{
  "experts_per_token": 4,
  "routed_scale": 2.0,
  "balance_loss": 0.0114,
  "lr_router": 0.0014,
  "norm": "rmsnorm",
  "optimizer": "cautious_adamw",
  "beta2": 0.95,
  "batch_tokens": 65536,
  "dataset": "wikipedia_en"
}
Below are experts of layer 6 (counted from 0) of a mixture-of-experts language model. Rows are named router (the router's row for the expert), down (a neuron's output weights, with its number) and show model dimensions 0-63. Each number is 50 + 15 x the weight over its row's rms, rounded and kept within 0 to 99.
After each expert's rows: "comes before" lists some tokens at least twice as common just after its tokens as in all text. This comes from a sample of Wikipedia text that the model never trained on. Tokens count by the router's weight.

# expert 16
router:58 51 43 61 46 57 38 50 28 54 44 40 17 40 15 47 44 34 43 37 40 44 39 24 66 57 38 69 49 68 67 31 58 39 23 34 59 49 49 42 52 56 64 57 23 40 63 44 49 61 70 65 59 55 53 29 35 46 53 61 68 06 27 50
down0:55 22 44 42 42 56 77 60 27 54 72 33 30 58 45 47 45 57 35 30 56 14 35 52 58 52 66 54 65 00 62 48 47 36 37 82 72 65 48 58 75 83 45 45 28 51 58 48 47 45 50 57 47 53 42 21 37 29 64 57 64 46 35 51
down1:29 47 10 40 48 62 50 32 45 42 49 65 76 25 61 61 65 45 66 34 59 68 66 48 61 12 54 81 41 84 41 36 57 81 45 72 56 48 58 35 72 45 47 52 51 51 53 47 59 50 44 38 49 44 37 24 59 74 58 54 48 25 44 66
down2:45 55 71 52 46 64 18 48 74 42 48 54 27 87 34 38 34 43 46 63 34 59 33 51 48 53 35 64 36 37 46 64 52 58 19 55 74 63 36 65 29 65 42 64 61 53 44 27 53 33 55 38 52 80 48 70 53 45 46 73 77 70 38 40
down3:56 35 58 47 51 40 56 69 75 29 59 51 40 70 44 57 31 77 36 35 42 34 61 29 59 37 35 42 60 87 40 45 59 36 36 66 30 33 59 56 60 50 60 49 78 34 48 28 38 26 56 32 35 25 60 32 44 41 48 79 55 34 52 65
down4:54 54 51 39 49 47 50 51 44 54 55 57 51 51 34 20 68 32 72 48 24 61 70 71 52 51 53 68 55 60 51 42 35 80 32 48 41 79 71 87 62 88 67 61 61 69 61 69 48 61 79 37 50 39 61 44 37 42 34 53 77 32 17 53
down5:54 47 39 27 62 41 63 33 55 58 81 36 37 54 41 45 51 78 45 70 53 57 70 25 41 67 49 68 57 54 80 42 51 83 63 50 51 48 79 29 35 57 65 39 22 25 51 39 68 48 20 44 41 69 42 52 39 20 92 74 27 74 76 51
down6:35 71 32 36 47 22 50 71 48 72 59 38 86 40 61 62 49 35 62 47 51 76 81 46 68 35 66 62 56 75 56 41 54 64 40 35 66 45 78 53 65 74 44 44 58 49 25 40 54 62 49 69 23 42 52 44 66 52 84 42 15 51 50 64
comes before: " |", ",", " (", ".", ";", " and"

# expert 5
router:65 39 65 81 36 29 26 48 37 55 23 37 45 32 31 71 53 38 51 22 40 49 55 55 41 78 52 46 37 33 52 42 54 70 14 59 48 61 75 42 40 37 81 58 35 52 63 63 33 69 61 36 65 60 60 88 38 76 74 69 47 52 54 49
down0:68 35 34 51 49 48 33 41 64 37 52 77 30 46 41 53 40 58 59 29 52 89 61 87 49 55 63 70 01 52 18 67 49 56 60 39 47 66 32 86 55 23 47 78 48 51 71 51 48 71 36 48 46 67 17 60 47 41 28 25 45 45 25 20
down1:62 45 45 50 36 82 36 18 47 56 43 48 56 36 45 33 39 57 46 81 43 42 76 51 85 46 63 51 57 61 50 61 50 41 40 52 46 33 58 14 58 52 49 54 52 52 45 42 40 29 52 68 57 64 39 49 53 63 55 49 60 56 40 69
down2:56 68 43 40 55 73 50 52 69 54 50 36 32 46 49 84 39 45 51 55 41 32 26 72 49 48 54 58 21 42 49 52 63 49 34 31 34 56 49 33 48 59 25 35 43 44 63 50 21 22 40 60 60 33 47 54 35 45 45 39 59 61 59 21
down3:41 47 39 57 41 75 36 33 77 26 88 35 53 66 38 49 45 27 56 64 73 37 24 61 45 70 85 53 25 55 41 47 72 59 33 62 64 44 60 65 49 69 22 55 49 73 56 61 51 57 41 41 46 58 62 30 43 43 59 57 56 71 63 42
down4:60 41 43 56 49 32 64 58 56 51 53 86 51 54 53 41 43 24 56 35 60 53 63 40 43 93 25 51 70 53 48 39 31 64 54 30 45 57 55 56 63 34 61 57 52 02 50 33 57 57 65 56 33 62 56 34 52 23 54 37 65 55 61 59
down5:36 30 37 62 21 45 54 58 58 46 60 37 80 48 32 50 60 63 63 52 47 63 24 33 59 58 63 51 38 53 63 46 47 81 55 49 62 37 47 33 41 35 36 45 29 28 33 54 35 52 13 67 56 19 52 51 54 60 31 57 36 71 38 40
down6:65 77 34 81 21 44 48 33 49 57 36 55 50 47 62 63 18 57 49 17 46 70 77 46 35 62 75 36 37 48 61 55 77 60 42 60 66 69 62 28 86 50 03 40 53 42 52 40 43 59 50 32 59 73 37 62 48 45 73 40 64 27 44 42
comes before: " |", "|", " was", ";", " is", "'"

# expert 0
router:41 48 40 19 45 40 65 46 33 42 24 62 44 61 57 59 62 34 50 54 42 55 46 50 46 25 28 02 25 65 37 40 25 22 63 49 44 57 44 74 36 65 67 81 78 54 50 52 68 34 23 41 96 31 54 30 73 53 54 41 44 64 65 35
down0:60 53 49 54 62 45 66 49 44 59 59 59 57 57 51 63 33 34 51 54 33 58 05 72 92 41 56 74 64 51 35 48 68 42 43 55 28 29 56 48 72 33 84 64 61 36 59 54 57 50 27 53 62 47 68 41 61 50 53 47 45 52 61 48
down1:43 38 41 77 25 39 40 75 68 83 58 50 29 60 21 29 65 55 35 50 28 44 93 41 36 51 49 74 58 55 49 40 57 54 38 45 50 46 43 35 58 55 56 32 65 77 19 61 26 62 58 53 44 43 56 51 74 55 75 74 63 68 44 44
down2:57 65 59 41 61 33 23 35 64 74 39 56 57 40 64 60 41 57 58 62 43 34 32 51 51 17 81 45 42 54 19 57 45 47 60 40 71 30 40 47 75 61 15 39 63 62 22 57 63 42 60 46 54 40 34 39 80 37 49 20 10 44 50 46
down3:43 59 58 34 64 62 46 45 56 62 66 58 26 52 54 36 47 45 74 40 62 84 55 54 36 33 27 43 26 14 47 58 54 51 58 47 57 39 51 52 56 60 25 54 70 66 18 17 50 65 23 34 30 25 66 30 60 38 74 47 31 41 65 57
down4:32 50 41 31 48 36 38 70 34 66 18 36 66 54 42 54 53 25 45 47 43 73 46 53 37 43 37 35 32 65 55 47 55 56 32 49 60 26 26 68 26 67 27 41 31 44 74 61 71 60 73 66 45 54 47 55 48 41 29 49 45 51 54 49
down5:28 48 50 43 50 45 73 13 45 15 64 29 34 68 45 58 48 42 53 71 43 50 47 47 62 26 48 30 13 18 50 66 42 47 73 77 73 35 51 61 48 51 38 52 61 28 67 43 37 30 42 35 26 47 61 49 53 36 52 60 62 50 60 71
down6:36 69 44 44 45 44 69 46 53 34 55 50 52 69 56 65 52 32 47 56 34 23 47 38 53 61 51 50 48 19 23 42 51 77 66 35 26 63 56 46 41 67 53 29 72 50 79 37 54 68 30 71 43 43 38 33 62 05 24 60 66 64 57 56
comes before: "-", "\n", " to", " by", " in", "|"

# expert 12
router:36 64 40 52 47 41 74 55 62 51 90 70 41 42 81 45 43 61 70 40 56 53 46 56 39 45 55 43 37 57 46 43 51 74 25 67 30 39 44 38 50 25 75 50 50 27 33 44 36 46 44 44 15 53 45 75 58 58 65 43 58 50 49 53
down0:61 56 62 39 57 54 46 54 28 48 81 48 60 32 62 30 23 16 53 41 56 41 49 21 35 63 31 35 65 61 61 57 36 53 86 57 56 38 61 59 42 52 58 73 66 42 59 62 70 25 50 78 40 34 61 41 21 75 59 28 51 61 30 59
down1:40 42 34 53 43 66 52 07 64 61 58 56 55 20 58 54 34 39 42 48 37 32 43 58 27 28 61 77 15 56 73 57 33 39 68 44 58 58 58 28 51 38 22 51 46 43 19 56 38 38 73 39 32 52 26 38 57 54 37 42 45 39 35 63
down2:50 51 54 48 26 56 39 44 57 59 43 35 61 59 67 71 53 66 44 52 81 60 55 53 24 57 25 33 47 80 46 48 45 34 49 58 61 31 41 77 57 65 29 84 73 34 49 71 32 14 80 36 58 40 57 83 19 54 63 62 53 38 66 18
down3:50 45 64 33 58 18 27 56 57 50 69 46 41 46 61 61 28 10 69 74 58 33 42 42 63 61 54 57 35 27 33 76 47 26 62 32 51 27 56 34 60 49 54 44 34 52 72 43 44 50 47 46 42 42 49 49 53 78 37 52 56 48 47 35
down4:44 51 64 68 42 41 41 31 62 47 29 51 73 42 39 37 14 77 21 50 46 35 41 57 48 68 51 49 62 67 10 54 29 56 42 58 50 50 52 48 71 54 69 47 77 45 82 70 46 47 45 54 49 47 70 36 39 77 45 55 50 46 41 28
down5:57 27 61 38 57 55 53 46 25 24 15 52 50 64 57 62 51 34 57 49 73 36 47 59 48 39 43 48 74 51 30 46 51 18 65 59 75 43 32 65 57 71 63 77 62 49 47 33 44 45 29 33 54 43 60 27 29 70 36 43 36 68 54 52
down6:40 52 47 60 63 51 30 62 58 87 43 20 41 54 33 25 47 51 26 44 26 87 49 33 50 76 65 43 24 62 61 45 57 89 25 47 45 55 45 43 32 17 49 39 35 37 55 47 62 48 56 76 63 63 62 55 46 42 51 66 55 43 70 66
comes before: "0", "9", "2", "1", "8", "7"

# expert 20
router:44 83 55 54 57 49 26 44 63 52 37 08 49 58 64 36 66 41 63 15 61 65 83 75 53 52 35 25 43 41 49 52 73 61 57 55 52 57 66 40 49 60 54 43 58 39 71 33 50 67 70 60 34 22 49 30 23 54 59 40 27 50 51 52
down0:47 44 29 31 53 52 42 89 34 46 51 35 47 61 33 38 31 49 26 52 37 55 71 50 53 50 44 71 58 31 54 64 69 56 46 58 57 32 58 52 34 40 31 46 50 51 42 61 76 28 71 67 37 49 68 26 48 28 49 40 38 40 34 45
down1:42 30 63 48 44 39 74 52 74 57 48 48 63 44 56 53 44 27 60 41 52 35 55 41 35 44 32 45 74 50 51 57 43 56 40 31 54 25 41 32 43 69 40 60 25 68 65 46 56 58 85 38 35 40 43 49 60 23 58 37 50 50 60 77
down2:52 59 34 54 38 35 62 28 71 49 66 66 60 47 54 38 48 45 63 32 46 68 47 32 67 24 51 50 68 56 48 60 33 54 65 48 44 33 77 39 75 72 21 50 42 61 56 68 40 54 69 44 52 35 69 29 42 30 61 62 58 67 65 76
down3:59 31 54 40 52 56 30 67 67 47 64 46 39 24 33 39 74 62 56 46 40 62 92 47 53 44 27 43 67 77 55 55 76 52 38 28 59 34 80 41 67 21 29 46 36 29 48 36 30 64 44 69 50 33 39 46 56 64 41 52 56 21 38 43
down4:69 42 23 24 60 91 49 33 58 48 76 41 58 38 28 36 24 58 37 51 55 48 56 42 52 39 61 28 40 49 72 43 68 38 45 57 28 46 55 33 44 53 38 38 63 55 72 41 39 49 56 62 39 30 45 58 57 54 45 52 54 58 64 69
down5:54 83 47 41 55 77 21 47 24 56 49 44 30 54 48 59 63 42 47 64 70 50 42 40 47 12 27 37 41 37 24 51 63 43 65 75 54 75 47 47 60 66 78 74 37 43 00 34 58 84 48 38 59 22 47 59 32 63 48 56 54 37 27 49
down6:50 51 78 69 49 52 32 73 37 48 61 59 66 61 55 73 65 30 74 66 40 38 34 49 78 38 71 59 78 21 38 47 46 44 38 47 50 26 51 51 63 74 59 49 30 63 50 51 55 57 41 62 55 44 63 33 52 45 29 46 50 72 55 63
comes before: "1", " ", "2", ",", "3", "5"

# expert 7
router:27 51 50 51 50 42 39 64 62 49 34 69 57 67 79 36 47 50 45 72 42 49 53 48 45 37 53 83 41 79 40 30 49 32 41 66 49 22 60 00 71 74 78 34 35 60 26 39 53 66 40 31 21 64 47 42 60 57 76 87 55 55 46 42
down0:24 38 97 54 18 48 49 59 39 80 73 44 42 75 49 41 73 32 85 54 41 55 47 69 53 55 30 71 45 06 54 53 30 44 57 55 60 74 84 51 63 67 51 54 13 62 50 69 63 44 56 54 51 54 63 70 49 56 43 41 37 49 71 70
down1:42 21 57 58 21 44 27 19 56 54 66 27 58 40 47 59 40 61 52 46 38 46 53 79 46 56 64 65 51 34 58 56 30 62 61 39 69 86 36 57 68 39 65 47 73 53 48 72 46 40 54 33 32 35 33 73 69 45 46 42 33 73 69 57
down2:67 47 42 64 33 40 71 51 49 63 47 23 49 40 71 70 36 48 50 58 52 58 44 53 70 54 38 33 69 51 70 24 23 71 59 57 66 35 48 29 71 32 32 71 43 26 52 50 46 42 58 68 45 41 67 55 40 60 66 55 33 61 37 50
down3:47 23 50 42 37 48 66 30 48 44 60 79 56 55 38 41 64 28 38 36 46 83 41 61 55 49 37 47 32 20 55 17 74 36 36 54 59 54 37 32 42 59 32 43 66 49 50 76 33 45 43 67 52 55 43 44 51 39 56 39 60 78 50 62
down4:54 68 61 46 75 76 62 56 51 27 18 62 74 67 49 43 56 71 36 46 50 88 39 28 51 37 40 52 67 63 64 53 47 34 36 51 70 41 39 45 33 51 50 59 50 55 38 25 48 68 46 57 26 75 33 23 69 42 42 49 75 48 67 33
down5:45 59 51 55 42 64 67 42 59 55 71 62 66 67 45 59 66 65 29 77 54 47 51 63 45 52 30 62 78 67 93 38 50 37 45 71 52 24 31 47 48 64 61 40 32 44 74 71 49 53 57 42 61 55 73 26 56 39 45 38 47 62 71 57
down6:74 44 45 76 41 74 58 54 66 60 28 56 34 12 38 75 20 78 59 45 66 70 37 60 19 69 63 23 63 24 37 17 44 58 56 44 75 56 47 42 50 35 66 54 43 53 50 52 40 27 43 62 55 63 63 47 15 64 48 45 44 44 51 39
comes before: "1", "2", "3", "4", "5", "6"

# expert 17
router:73 51 52 41 60 77 29 61 40 66 46 80 21 18 45 63 50 53 61 87 31 33 31 69 36 51 20 68 54 56 52 47 46 41 56 41 44 52 58 27 69 46 41 32 65 58 48 78 44 48 44 76 41 28 50 52 34 42 42 49 47 63 53 48
down0:53 85 67 54 57 37 42 56 60 66 41 34 62 64 36 84 51 41 46 48 24 33 58 74 27 42 37 45 66 56 32 50 31 30 63 53 56 29 47 21 66 44 64 45 27 72 36 77 65 35 66 72 54 25 61 48 46 33 56 30 41 51 52 19
down1:51 35 33 41 49 27 58 49 36 78 50 64 67 40 38 75 51 49 35 65 54 52 50 55 73 47 55 70 45 61 41 61 27 28 37 55 26 49 75 38 42 70 81 56 21 68 13 68 38 67 35 70 69 23 47 41 40 45 46 90 56 46 65 64
down2:47 42 41 78 58 43 39 61 68 61 42 47 64 49 58 67 34 63 64 64 57 54 50 65 43 72 82 57 54 59 74 31 59 43 54 31 13 42 48 39 74 34 60 41 42 31 28 64 43 44 47 50 37 37 60 28 47 82 69 46 53 38 36 36
down3:29 54 42 55 48 22 52 36 41 51 57 51 42 04 23 54 31 60 56 72 52 59 56 31 28 52 32 72 78 79 47 34 63 67 28 63 40 57 52 50 41 30 86 56 60 09 65 65 61 30 80 58 62 56 24 51 20 65 40 50 74 41 16 33
down4:63 50 56 68 35 48 63 45 46 37 34 88 60 34 42 46 37 67 63 52 43 49 56 39 48 26 58 67 51 49 54 54 57 49 55 78 59 66 58 40 53 61 58 51 21 46 34 24 38 43 64 65 40 58 25 68 51 57 65 17 74 46 75 43
down5:28 69 37 66 50 36 53 42 62 54 54 38 38 55 65 56 27 31 37 38 65 60 74 78 28 12 14 83 47 63 19 40 60 63 50 41 45 27 49 57 37 39 69 44 50 51 29 33 65 53 77 47 44 73 09 60 50 44 40 30 59 42 38 34
down6:51 64 52 59 49 15 64 21 37 47 45 54 70 45 47 59 70 59 73 35 41 87 46 59 70 20 42 52 54 37 43 64 72 77 18 65 79 21 57 46 50 47 45 35 27 39 52 16 54 67 68 38 57 24 30 29 51 42 67 51 38 41 60 71
comes before: ")", "\n", " (", "),", "–", "″"

# expert 10
router:50 40 23 56 23 50 25 50 56 51 53 61 26 48 63 49 39 41 35 56 43 68 29 19 48 64 72 43 45 52 57 73 55 37 74 47 39 42 63 00 44 47 47 32 80 53 40 37 41 55 61 33 72 57 66 77 60 44 68 54 62 44 44 24
down0:46 51 43 60 39 51 52 54 49 34 37 41 49 39 58 48 66 55 60 49 52 67 31 76 70 56 63 71 47 50 60 47 71 37 21 58 66 62 21 53 20 52 83 43 63 26 55 28 49 86 56 58 49 23 53 43 49 63 29 47 62 35 57 31
down1:44 51 67 67 72 39 59 59 29 56 61 62 42 69 59 29 44 64 53 42 41 48 15 33 57 62 49 58 49 63 09 29 66 56 47 49 42 74 52 71 41 68 45 52 76 58 62 36 60 46 25 58 59 75 43 76 60 16 50 77 59 49 54 44
down2:36 76 33 59 26 65 40 47 78 50 86 66 58 39 49 43 48 46 73 41 49 06 41 50 43 46 40 63 56 62 63 62 72 64 50 51 55 47 59 61 67 46 26 21 39 72 40 67 49 49 45 52 62 52 42 59 36 59 35 49 79 64 59 68
down3:59 27 42 47 28 42 75 61 43 48 46 26 70 56 40 39 78 40 50 68 73 67 55 29 58 28 39 34 53 77 54 65 52 51 58 53 57 46 39 68 68 69 26 57 32 29 43 53 37 64 37 47 60 52 65 44 29 58 49 37 63 34 76 52
down4:57 33 67 41 73 24 53 18 45 33 66 64 64 36 73 32 17 64 50 42 42 53 40 31 46 32 49 49 54 58 06 62 69 64 65 32 48 31 61 53 63 58 55 82 48 43 65 51 57 63 72 52 69 39 53 34 29 30 53 17 81 59 36 53
down5:68 58 50 45 52 46 32 47 55 41 54 58 40 42 36 32 59 59 47 63 42 75 29 52 63 44 75 60 42 39 47 55 52 50 42 80 29 47 53 44 63 56 53 49 48 71 65 59 22 28 79 47 63 64 48 56 59 31 57 72 37 67 66 49
down6:29 57 19 08 50 43 31 64 70 46 61 63 55 50 58 48 61 45 60 68 73 14 98 53 38 17 68 76 29 65 48 57 40 37 28 44 42 36 49 47 47 54 91 49 51 25 31 60 56 53 28 45 32 39 59 33 76 56 61 59 27 63 96 62
comes before: "0", ".", "5", "6", "8", "4"

# expert 3
router:57 37 49 48 46 24 36 53 45 57 48 40 58 44 69 53 46 56 64 77 42 32 63 40 41 53 73 68 66 48 57 41 28 51 80 45 33 47 51 38 42 60 45 40 42 63 56 57 40 75 42 30 70 67 70 33 70 32 51 43 44 41 48 71
down0:67 28 52 34 18 66 69 36 62 44 58 49 60 59 70 43 45 68 61 49 64 65 61 46 25 48 45 32 53 84 36 50 58 57 43 58 46 65 35 41 32 56 33 73 43 59 48 64 33 51 43 48 52 43 63 43 28 87 52 23 33 64 41 49
down1:73 57 40 06 60 60 30 63 47 58 35 49 80 65 33 60 49 47 90 55 41 47 55 50 37 66 34 64 64 05 51 56 55 69 27 58 65 53 45 37 18 61 33 49 42 70 67 46 45 44 24 38 56 36 45 50 46 57 52 73 45 37 37 43
down2:64 63 31 72 68 30 01 52 36 40 15 18 52 66 36 72 49 58 30 40 78 30 38 44 57 69 28 54 38 57 54 58 49 78 44 36 40 45 33 69 66 64 60 62 51 50 51 61 38 68 44 67 47 65 36 50 42 54 45 29 36 58 52 56
down3:35 54 39 66 11 42 53 17 57 51 47 43 49 40 29 55 31 29 50 36 62 37 65 29 50 62 42 50 67 55 53 43 34 49 46 52 41 25 57 22 39 49 49 55 51 40 47 40 73 47 38 33 57 62 27 32 52 69 43 31 51 53 50 79
down4:34 72 61 46 29 64 49 48 30 51 41 41 47 39 43 41 52 34 54 25 53 64 65 35 55 64 38 61 81 33 45 56 41 54 62 46 44 74 67 75 44 81 57 72 45 48 47 58 43 78 51 22 26 74 65 37 35 39 49 49 56 60 46 57
down5:65 37 52 34 58 40 70 17 66 73 59 42 68 50 38 28 63 48 29 43 80 35 48 54 65 79 31 35 51 83 47 34 35 74 37 68 47 43 60 75 49 41 54 83 47 59 38 58 57 66 38 50 41 34 63 54 24 16 35 55 47 45 58 49
down6:49 40 44 53 50 43 53 38 40 87 43 37 54 54 59 35 49 60 33 54 52 36 22 53 76 38 61 53 42 22 52 43 28 35 46 65 25 39 55 21 29 42 19 73 51 64 74 38 35 76 31 72 60 82 30 41 34 26 38 60 29 52 37 50
comes before: "\n", " The", " the", " he", "==", " He"

# expert 18
router:44 48 51 84 47 43 43 38 29 33 61 59 37 48 26 74 37 31 49 30 59 60 41 45 33 43 34 64 37 72 77 55 56 59 28 64 70 61 28 11 61 57 66 51 35 44 76 44 69 50 57 60 58 42 58 78 55 56 58 60 73 13 39 73
down0:73 58 40 71 41 55 63 53 52 66 56 43 69 71 61 29 90 62 52 66 67 16 59 46 39 31 42 34 76 88 56 46 66 56 36 64 35 58 38 40 36 39 59 41 29 47 42 62 39 39 58 54 62 52 49 55 47 46 62 42 51 51 39 54
down1:60 61 58 77 41 52 35 69 41 48 65 35 54 50 54 31 34 31 85 46 49 56 47 52 32 47 46 45 73 42 27 29 70 64 60 67 47 74 71 45 28 63 55 27 71 67 61 46 69 41 77 52 88 54 40 70 74 33 55 37 48 29 49 56
down2:57 48 35 64 65 54 43 49 27 50 47 49 31 38 26 41 60 46 37 48 57 47 52 51 50 63 51 38 65 18 27 30 24 68 54 76 27 62 39 99 35 63 65 63 67 58 44 66 39 63 39 28 44 42 76 34 53 60 36 45 61 67 63 44
down3:71 44 35 37 43 20 71 48 47 42 54 63 83 68 46 26 57 41 39 79 71 45 45 60 41 66 59 66 24 72 32 65 49 47 53 49 68 38 73 58 51 51 29 45 57 27 50 58 56 81 42 45 42 34 34 39 40 53 74 70 27 66 73 50
down4:67 51 40 39 43 53 47 53 70 78 39 39 52 48 67 52 56 45 55 44 64 57 64 27 27 49 62 63 84 85 41 51 46 67 37 56 58 29 39 43 33 72 28 65 89 61 25 37 52 62 48 62 43 33 53 35 44 55 37 51 51 69 24 48
down5:46 63 38 25 42 48 34 38 73 33 50 47 67 46 43 54 53 43 46 58 29 26 18 57 31 45 40 46 20 38 29 39 70 53 59 49 33 68 38 63 53 42 65 42 34 32 28 51 60 69 39 63 19 60 41 55 55 49 45 19 31 45 27 37
down6:26 42 56 70 51 65 66 64 57 44 67 55 56 64 48 46 56 47 38 49 54 42 44 70 59 56 38 48 81 48 52 44 37 48 90 72 51 69 42 54 74 50 57 51 59 76 49 36 65 23 41 68 56 65 50 22 57 39 48 48 87 67 74 58
comes before: ",", " of", ".", " and", " (", " in"

# expert 13
router:30 55 33 53 74 64 40 47 92 69 25 59 47 52 65 22 48 53 41 22 28 42 33 50 35 54 39 72 44 38 52 52 57 66 69 56 32 39 64 77 53 76 48 45 48 58 62 53 54 66 69 40 30 47 50 51 52 57 57 40 35 31 50 61
down0:48 36 39 80 57 58 35 51 47 54 23 77 65 49 31 50 44 48 53 43 41 39 32 54 35 59 22 44 81 42 73 49 21 43 40 55 44 31 55 00 63 51 41 48 51 70 41 47 48 46 49 26 58 25 48 37 39 51 39 83 56 39 58 45
down1:40 33 58 39 51 46 36 51 57 45 50 50 68 43 36 64 78 27 53 52 43 90 60 36 87 34 42 65 43 27 50 56 40 58 34 60 39 31 77 52 46 49 35 40 45 52 65 68 11 64 38 53 39 55 32 23 70 64 49 37 65 30 06 49
down2:50 61 59 47 56 41 56 48 86 70 55 58 48 35 48 44 60 38 37 45 59 48 38 62 48 51 47 67 35 70 58 53 27 38 31 73 46 65 56 50 63 41 33 51 54 27 57 38 52 59 51 28 39 25 39 95 69 53 75 30 24 40 52 50
down3:51 30 53 55 70 69 69 28 53 63 63 42 40 54 44 53 68 77 46 55 72 33 44 61 73 78 35 69 56 53 58 52 76 40 49 25 56 35 43 99 62 31 37 56 36 38 56 48 49 64 52 94 47 30 40 40 37 46 42 41 63 42 48 63
down4:61 59 45 23 28 50 39 78 70 51 54 68 58 60 69 42 46 55 54 33 34 44 53 29 49 48 38 45 57 27 11 63 27 55 40 67 33 63 51 27 50 47 32 59 51 71 65 68 58 28 36 36 43 55 74 46 41 72 63 66 55 62 67 35
down5:43 38 52 55 42 61 26 44 70 60 60 42 36 25 60 59 37 52 50 49 19 40 61 67 46 62 42 49 55 69 24 64 75 32 38 22 72 32 67 47 17 49 51 31 17 28 47 61 51 49 28 48 60 47 53 63 70 67 42 36 59 42 36 92
down6:54 59 64 62 42 27 61 63 38 62 54 69 69 94 58 46 40 64 87 34 22 28 35 58 64 36 50 37 41 51 53 25 27 85 20 65 59 55 64 00 55 73 38 41 38 47 62 58 26 25 39 35 53 25 62 55 48 57 69 52 46 57 87 53
comes before: " ", "\n", " —", " −", " +", " ."

# expert 15
router:62 55 50 03 66 19 54 66 67 59 66 63 65 42 70 40 57 58 46 41 47 52 53 57 68 68 55 70 56 20 52 74 42 43 71 39 37 60 58 22 26 70 23 44 45 55 71 54 54 40 29 44 47 55 60 15 59 32 23 47 49 93 74 26
down0:27 40 64 68 40 42 46 61 67 72 57 75 46 50 45 83 73 46 56 56 28 39 25 59 45 27 45 41 30 40 74 38 44 38 55 42 59 41 45 54 47 46 43 65 57 34 75 59 43 49 36 84 29 50 41 42 47 38 41 28 39 45 77 81
down1:41 49 12 70 37 43 76 23 71 44 74 83 30 34 76 45 59 47 46 42 48 48 59 50 47 39 73 52 53 45 38 42 86 33 24 39 36 85 81 63 75 56 35 52 25 58 29 63 59 68 48 26 44 51 30 59 53 66 51 44 69 41 44 73
down2:41 44 33 15 56 77 45 56 53 65 43 43 63 40 44 58 89 73 52 00 39 20 32 64 25 55 69 58 60 82 40 48 55 55 53 17 68 70 47 58 45 20 45 30 41 18 43 44 40 49 21 49 47 49 39 28 35 34 48 47 68 62 62 54
down3:28 47 50 64 43 72 54 71 63 46 49 39 43 70 62 76 35 50 60 41 58 88 42 51 73 52 24 36 19 39 45 55 41 29 21 57 76 53 47 29 53 62 28 44 66 46 50 46 46 21 56 55 48 56 37 53 54 39 56 58 29 48 34 59
down4:66 60 48 46 41 34 46 65 35 42 32 48 22 84 46 50 33 56 66 41 49 46 32 24 48 48 37 43 60 60 59 40 34 61 52 54 28 49 37 28 47 25 72 69 52 55 50 66 49 58 40 42 52 39 41 51 39 50 70 50 52 50 65 58
down5:58 64 35 52 52 37 56 65 42 78 66 63 58 33 55 61 72 60 38 58 60 56 35 50 40 50 51 58 38 85 48 38 60 52 15 54 66 47 60 34 56 42 72 48 56 51 66 74 37 58 39 35 32 34 27 36 47 57 58 47 50 45 71 70
down6:48 47 30 76 48 58 28 18 69 45 46 73 57 57 54 42 39 38 43 39 63 66 66 32 43 43 20 67 28 63 56 53 67 17 61 52 58 58 64 47 48 47 36 40 61 44 12 27 45 61 39 35 46 52 36 48 43 45 48 66 44 46 68 58
comes before: " the", " a", " be", " been", " an", " not"

# expert 19
router:63 32 58 70 59 43 49 14 56 63 23 51 35 58 62 87 74 37 59 41 48 65 26 62 54 52 63 63 41 36 50 49 52 62 60 59 35 67 52 33 51 45 32 51 71 45 37 50 48 35 52 43 39 63 84 40 29 55 51 40 45 64 40 49
down0:55 68 56 54 47 45 22 44 68 66 58 66 41 61 59 45 65 63 54 33 48 53 74 20 49 85 44 44 53 49 65 60 84 43 09 55 73 46 62 49 49 58 63 60 51 59 83 42 45 44 67 40 44 35 45 45 45 29 59 60 31 07 37 72
down1:70 61 34 29 51 50 77 30 63 21 64 60 31 56 36 29 40 75 43 62 51 55 40 61 37 40 51 58 33 41 43 24 33 61 11 65 42 58 27 27 36 63 62 48 30 40 54 46 59 62 31 32 39 26 35 48 40 43 50 42 26 52 48 57
down2:46 18 25 50 44 42 40 69 58 31 51 29 64 66 43 61 43 50 59 59 59 39 27 35 44 29 49 69 52 68 42 43 40 37 37 52 50 58 51 43 49 82 47 67 40 18 13 71 73 60 43 42 65 31 39 45 41 23 55 52 54 60 31 81
down3:63 68 66 69 58 59 39 59 45 61 26 46 49 74 42 53 67 61 55 45 57 34 53 41 12 67 45 23 50 43 40 47 49 48 44 44 41 34 41 55 59 38 27 57 61 45 83 53 35 74 59 70 69 36 25 51 57 50 76 60 37 38 82 35
down4:31 52 51 62 67 72 23 67 35 67 43 49 73 35 70 58 34 69 58 41 47 34 82 70 23 68 44 77 54 56 72 67 40 83 37 57 46 44 51 09 46 47 29 42 49 41 48 58 76 69 32 67 45 58 39 40 28 27 69 61 70 73 70 52
down5:40 65 53 46 47 47 53 35 67 37 45 30 66 52 55 33 51 39 58 47 41 40 40 21 65 63 63 42 64 56 61 42 47 61 06 60 48 61 71 38 57 53 43 53 46 66 26 47 68 69 69 63 53 50 52 30 48 13 36 32 70 24 39 45
down6:64 64 55 69 47 23 42 57 51 24 31 65 47 70 54 67 42 63 54 34 62 34 25 36 35 44 29 58 39 54 30 49 48 68 48 62 61 30 49 53 76 51 49 48 61 50 46 34 40 66 57 35 28 62 59 57 47 37 35 43 52 33 36 72
comes before: ":", " |", "==", " (", " ==", ";"